From a checkpoint of a small mixture-of-experts model trained on Wikipedia.
Size: 11 layers, width 224, 34.9M parameters.
Experts: 64 experts in each of 10 layers, 6 picks a token, a softmax router.
Training: a variant of SOAP for the experts, 281M tokens, 8573 steps.
Below are experts of layer 3 (counted from 0) of a mixture-of-experts language model. Rows are named router (the router's row for the expert), down (a neuron's output weights, with its number) and show model dimensions 0-223. Each number is 500 + 40 x the weight over its row's rms, rounded and kept within 0 to 999. Numbers have three digits each.
After each expert's rows: a language model's description of what the expert responds to. This comes from a sample of Wikipedia text that the model never trained on.

# expert 15
router:541512516529530465495516426562524530496336508457488495517482442515506512453500511420514468527653517507428513541487474518484560497462492463477584573512503452552463502520496502483516488488512517496483471563521466454586504561454515457488526477494424503510445527518528451556562404553507501468511455524497505455484521509486626468534545574482473492483542499531426531483455501634509504498527475467467510486504500461463501468498495515503539493546496404485524505477479420496478516504481517502464469502479490501456511489474465480454508484489496527503520483523589496548504525620533512548448468487504518491478439524471500492593499472480516471506491498506473472475541537631482548519500
down0:471475490458503510523511492487460504482563474521507529439460561464549482479495443483463526489402499508494521583514419417485503515534437519523444524497512513508409558516547523489562491510518579562452467502510493499485430464529467509525525503545491443469494486437486478553564512492487504515462450540472501605502452527572511546511450510505474468450561472475513484492522400417440463504487561569448436524493441528584494470446486533454461458501532547536521499508585538500525432514506479458530524555505456464464451491486486539501532542530453448522582502572483430525435490475491544537496491460514503488478393572523525571495479519469448492512514442571546468463516502473411508486536
down1:524472508518483537468444510373408496484549510508472529478536482429506470477420508422506457533434569526486490521460553447482571464454500502509504477544500518472544491480483520479500468498474446540469430533524515556421503515502448548479545525449478493529525537438461459520547498494459491427565505572539595506521444526539544446519477533485524430537459498496562466461488493413482524554426503538497503477445511495516513479431489526529479466571447574495490476446363502517456461504464497491489436519481502432545477567508488548542441533484509507531539463489484458467477490436514523459553526499530547506478493490567509535442478563473488502510516455555477497539499532445606550508454
down2:503472585494495496459501496520481453467495556431433485503568512484405534513530460484497514605464499566476527516484504518468451450481466477457492476527505521440521549437552480491522540476501544521467550564407455476541493504529497516534441506522509562494524474485495436457497488488482498528556580472444500521435427461473463526520493452537491592526512487489456512499499471446500487536478518493478568552467408490460454506510540510488502443518503428468510434495464522481432509551525435494552614476468515484449403485482528557453402516502547465466479484540459510463489470500509535522597492488434521562474466492445505536529518505477521442448529520478510497408485524539571441454587
Mid-name word pieces

# expert 5
router:493477494497510519534493477430491491508493518516525506445516498477508516503502490561512502533582502506526508447489552492526529501515516558562415528515492519480528492446474516451447509516535460469526565309499520422455487370557504504504548537486526499494538539514489558474491494518449492573550703519507500566472505399460530464522563519485511564519508501493479548480466486648513470502421512492489480485514554488506498523499525500501491531461473553482465496494435481505555505501454494526529532497529602535490498462430470491531490581512572526515516473511476488554499505400504523503497521490483493500533491472530492458489476512452493549516507551491463458486531500444505515477496
down1:504504489471511566537532503549505547524427543504488540441562456439522511530517490559475543534470496480429537474452544475556462500411549478572509485460536472486501508452510483475524481482530474442461482490478550506544457544468448535508494474492588550501504500499477531471483484477382558511459541494457503518467556444488568539454550488443469507601502464511456565439530503532538491431502575517537581511486558555552544423464497535582428585504538407536494457482472546444475500491542479535553525499485486512463517492487535473448433485542547495477513488555545527546517489479490517519519562452561524521454510531565595529517483572478487468572528518542482466557503556473506470519533
down2:494482610446515445508497444507521479497424395469469523478528494508511511530535546461473613474457495458463550548389529459520570479499519497531535470410481526460506526425494493498471515483414466534419462452481489525541468481487493524534543470541432543458472548577512494539481535523434493513471484452541466455527441550500477526543499506558476418541515527484462426510538509367510517538477435510519480457504468542450526520463444567462533541508497492471449465450445466431474526448501529567580459433530474469437439499467489459468497525513542481507441492452441465502531500476490499459423505471530534509542462470468543464501504483472470466522493536443465480482481460480514499489488
down3:517430470496500561528480448536529496490527515536569439489509505546436464447509480489515514497433523518500508452492459501516562475459511539511482546513493548485553563501486410482492534466538510514592542485504501500456563470473521500476442442495530562473517570536492541535493525478525424488547423479468643501503454499501473454440466469566503462518456552522526526498547468507538436447593520602528514500483428454453494486515468413474569467479521454416488460478447581449505480546499572483536483551533484533525499542506458496466501523484504540582497566493507527524529484510501435550521537499500561485435528465489587484408450528480551500496456505440499461479435545479528487540514
Name-start word pieces

# expert 12
router:556435552498509480529460581495495540537542517459491543477532539520463516478495507555516495494374546460575588575571478483523448532539518573457504506512466551490523550450468531468512531466516443529489452450473514531517440514496512544526514456497503517557567511491466536437480571500503497473473535505510509488539457490524449496455498449522488465564466515477512487568532467412467496492516497435505483436481536468491557506433528537472468487553565533484520457478485474500442463520488490502528511491463387508457443494415477505412495448462471499451468521469551470497480455462535516529568588499500440437457479432485453623487444462498527534522539541488541503498517518602486462438470
down1:537528572464505485482488538489446506522556504462458511532499473562468493558431454419505536529511490516444450520447514527518476476511550525527534493603500553505557461468496501465521517444473510459553507476543559511515475493507500491431516554420445502497517452513509499499424452450402544486537495488547557548463507507460501428489459540454473494490465434437425560555447477489438568456594568502440517541493614517458550562468475490477491522491455597515485557563558485481487520537477546507520482510577487445584536503421483539494429517462498438480486481496491475482478520514516574529546506490591488524529519518504541482527471535485486459495534467514501462446504535476486593474495
down2:526557517487550496485488536570510504542506465510482470473490546456487466480547515472460517487579477469556509516487471507424527460479481509549470527538528499574434550507510486528490468488517490484464493488530509488423552463543471523472507454530421504524441500481493430486419536512598514534549526521473488541483482513534599508526539453480503553443468460539555533514470518579544479487486566469424486497452573561540515504430505569507533506495485576508490494520486487528510562498453522574478513480511500426527522473487506339470451493452399499529528405441518489466535568426408501478492497502527526518467511489503523446494535472489443521433485504545523513581485408535508515567519
down3:514572465540530469493539582524494492456561550486508471461525476569500500534503510526534454492520459604506557449426522527471483483472482555543494495420469471455474527557530476483472480464465407475511511457473491479501501497518467475528485507553521499434501512486478442489508568487533433491458514501482520505516407471480562566584541510456573503487491480535534531461472534478486487516525481478481485489505475523461510548487475436496420560446487403488460601507583406534423430465445477454506532471471549552489579475504457499583505591556573501499477452512520579502413518504521570490506541490501483489448542475446469480487515482497464539511497515521574509519505514418550493525560
Digits after punctuation

# expert 6
router:503556483506480503483490454419458478546502503492510505434440499523495630528480508567503520419484501534509498552521512490464434519472481457399448533483519545525495493524494542501529508530514488362495524506480568420466503528520479514498456599492500508476448455517436602586504467502502482521533558569503505579549519425456592470535496515453499568492509498521523552438524480560556518527505514489453496461456502495494497462468531494506445532479550534514530452495402527508554463514466510483549538565529494492491534482517498508513563609507581464537487456481527513549475518595462459485521459516520534542500550463501516539429479508519466488456463539508497456458514473515542519592504
down0:496475467514502528472487506425503433454453558485522455526441482561473529529507523512474524544377531404487461553525499456520518510518514554407474478491502517522479519531504499438517523567502420530507506500553504522480466398493456496462504557510412480461498504506506490505513526469528571579516513506510543472475542525448488496448535519506494485548467530510512490485487491553485573463507533472503456513542497522455569474493526548484456456435475492525481598513547488562478489506484465492448549463475548580510508479521488486498485504548508617420506550512561567518444499613549517462515502557555519554513521531613489524549540496494577536566447503518516541485556395464537474522510
down1:539491531459539528483540460485554552494455480501554596520533502503458524448540468494472491474456429485517472511485496513539513509530453555568453474455507498475524552530538480482504479494466523542535528490561498549529498538531529448438572480515484505539454471558529535480454521528501562483518489547541469519556477493482423509494516458500504475476517478511548460494513464464508405540538494556533511537574432446521465484433527509424449436529490468530543557466478435447523388479462486458483504452549528465525394530587506501426448572534454444469505467459523461486556536452496578472462455448590528523517436408500532547477512482437507507504465401511432478511526496546483488556517
down2:527446439474455482459450461479542521521457540489480553546482517434429516434530550493496504475434595461491544531581460451519510519495527531493506471521537467485523497467473560550486454507506570593462480497529478464465529593450497445487476503481530542437475468423574487439500419490513441553515447462506473505494441540572450490535524485429516458450437498447496504552516521494474524414513503479551478445545511484542478558454510486482529564428429469452454446502452468489521464502466522484435493524484533553459535492519453457552565471438432489493444448478459469503523457512498524544526494536557565423456514467471508549473461429433490545562522482477458479485489525502503446552506
Mixed function pieces

# expert 24
router:490492555474598451571572500348496488495420508461468486491466536509485486480451470428486500524425501514430513491480440459503421467538547471474543586505465484482460491520479544474519501468528458522509497483473519501457441452587563504500475571487521449518578466453548562505567597531437545493460598557478506506529489492472461451479467521500487465508512517519459514473524542522557441476547479453496533448526509518510512506474514483503470449525442453439529538519488512493512489502572461436544462500458464520493435506512433450441493522491520495489507487515499509497419487516517489561485528511457578522509439554488477526430491497509535417518453559467616491504425501501554507494500
down2:466480559513481554483453483492523452468596471536527523487558485476519505446496586456504557459478534461502520534466543493503568514534546515552485579511526538521522513448491528551556500496465459548460508561471489530458494540527517497459481515473512490476458503493531475537469511465442479594417524484504452510515437535552489441460596485420576542463569474489482486515504496433526511537501477550464470520542483492504545540501552523551555484506470549489449518435472508541555491521476502467551540539495438430528500503498534500542473502517527577477460425519418486576484502532472578496539600458489538520549575517466470529404479591467449521455573537483553518527520562496508475508404
down3:513490476536489490502488594560487449546449549479558436463532468457551537528476510559504521467501445565443468476505519457451505553502535455411497469441516524473513543495486544486528425552498544400597452463506540582478573499426522462485493418506549509520500532534579524518453513472404544540453538478461457510533420559490557462487414573521520452495477492505508520450443519543523526492432487538507559485459456552426477478499478501451487484555543439500504546472441482485479502455446480473486503539535491506528493513483489504480526565506461436589533487542539549508551515530561464485518442517468520454468503540551529547530526488494515470495489537491532540411457470564548515516506
down4:488536558504426493424510502446483502546462479440508478469507447422468479492477511530523568434458519460457525520434541585537493489548493449447395463457436534502512451536510481556489476461498483516551509510498498377503488492444572482513517509439519440455497491491505487500562483576502517450493489494557543535444576490473536513541474520493463486546560528493463495468506549507468453499476462449464547564527436466552456527505543510500494562444501579499393488569507395439513485519578565509480437491467530536500450473509485480502489552493481544429467415508510491479559496503559511496547415488505501501462488558508493481470507519538528452513527438513526467523594471496514457560485
Non-Latin scripts, empty cells

# expert 20
router:471493477539517499588501459508544430462496519548482493540590526496464526499511500614502534534478480508574500668477498540507493484503497353500502467509510497451524526542477496453468509480480508561457501491505506412499509455441451399523499409499594482507507555432535471482485551458540519432469555457501505387540512482548470514464506451534520509552509505519536450543540520512352500516491524545492514496472477478455510538471501541510532469452485489494522495508462572481500522524481518516534492472524447505492500495490522530517529480460539494513510424505530583484512490467507521512572465503486519480453473449510508614454537488490490477533464468510545519577463499480552449516523
down2:522463566510499545505527488463485537459522518536540479431487496540507518467518442541445441501482482475500514479523454480510577390483472501498484520554562547547497582583546477442471506472386523532521527400458482443461435531505496489578529532482536531493512482481577500533448394490504509487516562498471500531452546506475520537473540518486493520593513529541566543509470533476582504497502436462497450511479545546544531600522504522515448523529544442480485466506471459600505527501503505498476487473535548529546482534526440458481483524471507478481542440517504503517451593471551540504520482446538603523461477480558463459562532523512520512515557430505471482441527519532477455408509
down3:528464457458489482476371447516402569467484519425509496492500521466546499528500525480482513490509565509468442444453451535551473489568523527537538574557467507524475466414490469442509507491472414446493518521477509506509486478516504536554446473577483448444514491503487466493507409417521505525446511574486439554564523513531399481570476508462519512512497471513481487559483489489456552469426486441475462544516492451468507497472509494454557444539524568480496493535487486522483493491416477473553508483408494538516479460467566487465549434482479530536483505496438458450454632441459444540494533519505486495536485557455476576509510516572492538520497521500505536539494468424510470498509
down4:470545456486467538479573527512473583503537561445506503431506529562511527414503483476500508423505381480531515451481510516557562545493406498436472431451470498449480536494570421443439492480520481404487523476472542573504440487537516447429504519416488555463430481461510440481487505504439504455505578491446545495467471520483461532448434500479491501532455543555518489499494498519513473482516443534490488545532532471487445529572527528449509470481467528455472498523493528469491475439490527509498448540540495526582503508459452498541493544582472538488488554473526499548522534502504514475543541462434422502475493479548489455568517439473473495449540535515487622527454508551489544501511
Word-initial consonant pieces

# expert 53
router:461470559499500472570528486448470490454502505412465496417493573504520547536537516502501477592462507525526519495526534521523535452476481571559420535529433445471517509470498532526490540491447425470418567463473504439494473501486414517501426520519525502552551502537519587412431498545472481482447490509490531587487438466544516438463458456504460545513481502505413508556479532566531483499549489544508545488498522414478515518494521532491459489552532513519548514523490397525532509533520518461451546512458475493430513508483441485487492386521523522517508499505400479531505439553514409489450557513479476523461517475453473488482531531465512526532509572490517415505464453440481545497531
down3:498517462560505574497487554452491507497520523524531481437496499460475490460416498463461505389457488544440505498479494500445432428605500539462574452538490517604471511525519490515524430533521490460570535521483525522501502519530480536531587502525527448484457541509556462453566484480451476489537536503474494471404413448510497556461522590436480491495528520449514418482457559554507442450468542511481491522492553488556498484497514530501507478551463514544442508567498498486453489501486547525519487583507563403541439532502553495538451519516499485535543455460528498554513509419541484496490480554476440492499494509505474564447428473491431547541459455493545507559466458489440490509551
down4:545494473457450510530442507533584592453548520494488530523541508417509426505491500532463568583560567531428480516498483486443487547571501496488537474535522508561464515482559477475475492516486504481397468510471476513484446490501471441510566464499483498431445483437430512491544501536470469456542499530479524495508499470565500579492538485486415470512514532431547481453521443510513550524561464485486487429501492479588504410546489557549496577445468495534476443576493539492466541497506573552524561440477492563438482502434537452548524483402474555463533555568505492463474483466422518506497516541485496477445528497503479512484559488504482503491506503510590439543520468503461495530467
down5:511491529525533488551435559524498507465538489489504568431515457501564483508497445484610474491521486479477536446522479512592526480488512441485503476551507561452517453589473560480466470507517477475551511509478519561495463522443442483503546440550499471452458481489473506458529533503494520479524451440561445470541522459515560509444490505496492466500435497505452600454496528493532504496503514447450485495410553411484598537503434515432485552443489473532542449508503478451527534491520512499505490558604558494513555476501546484562479531471514513506550502535507479540449578602493420573467543527562490481523527507494441527462514448457518402426461533496565463492540470481480534526478
All-caps codes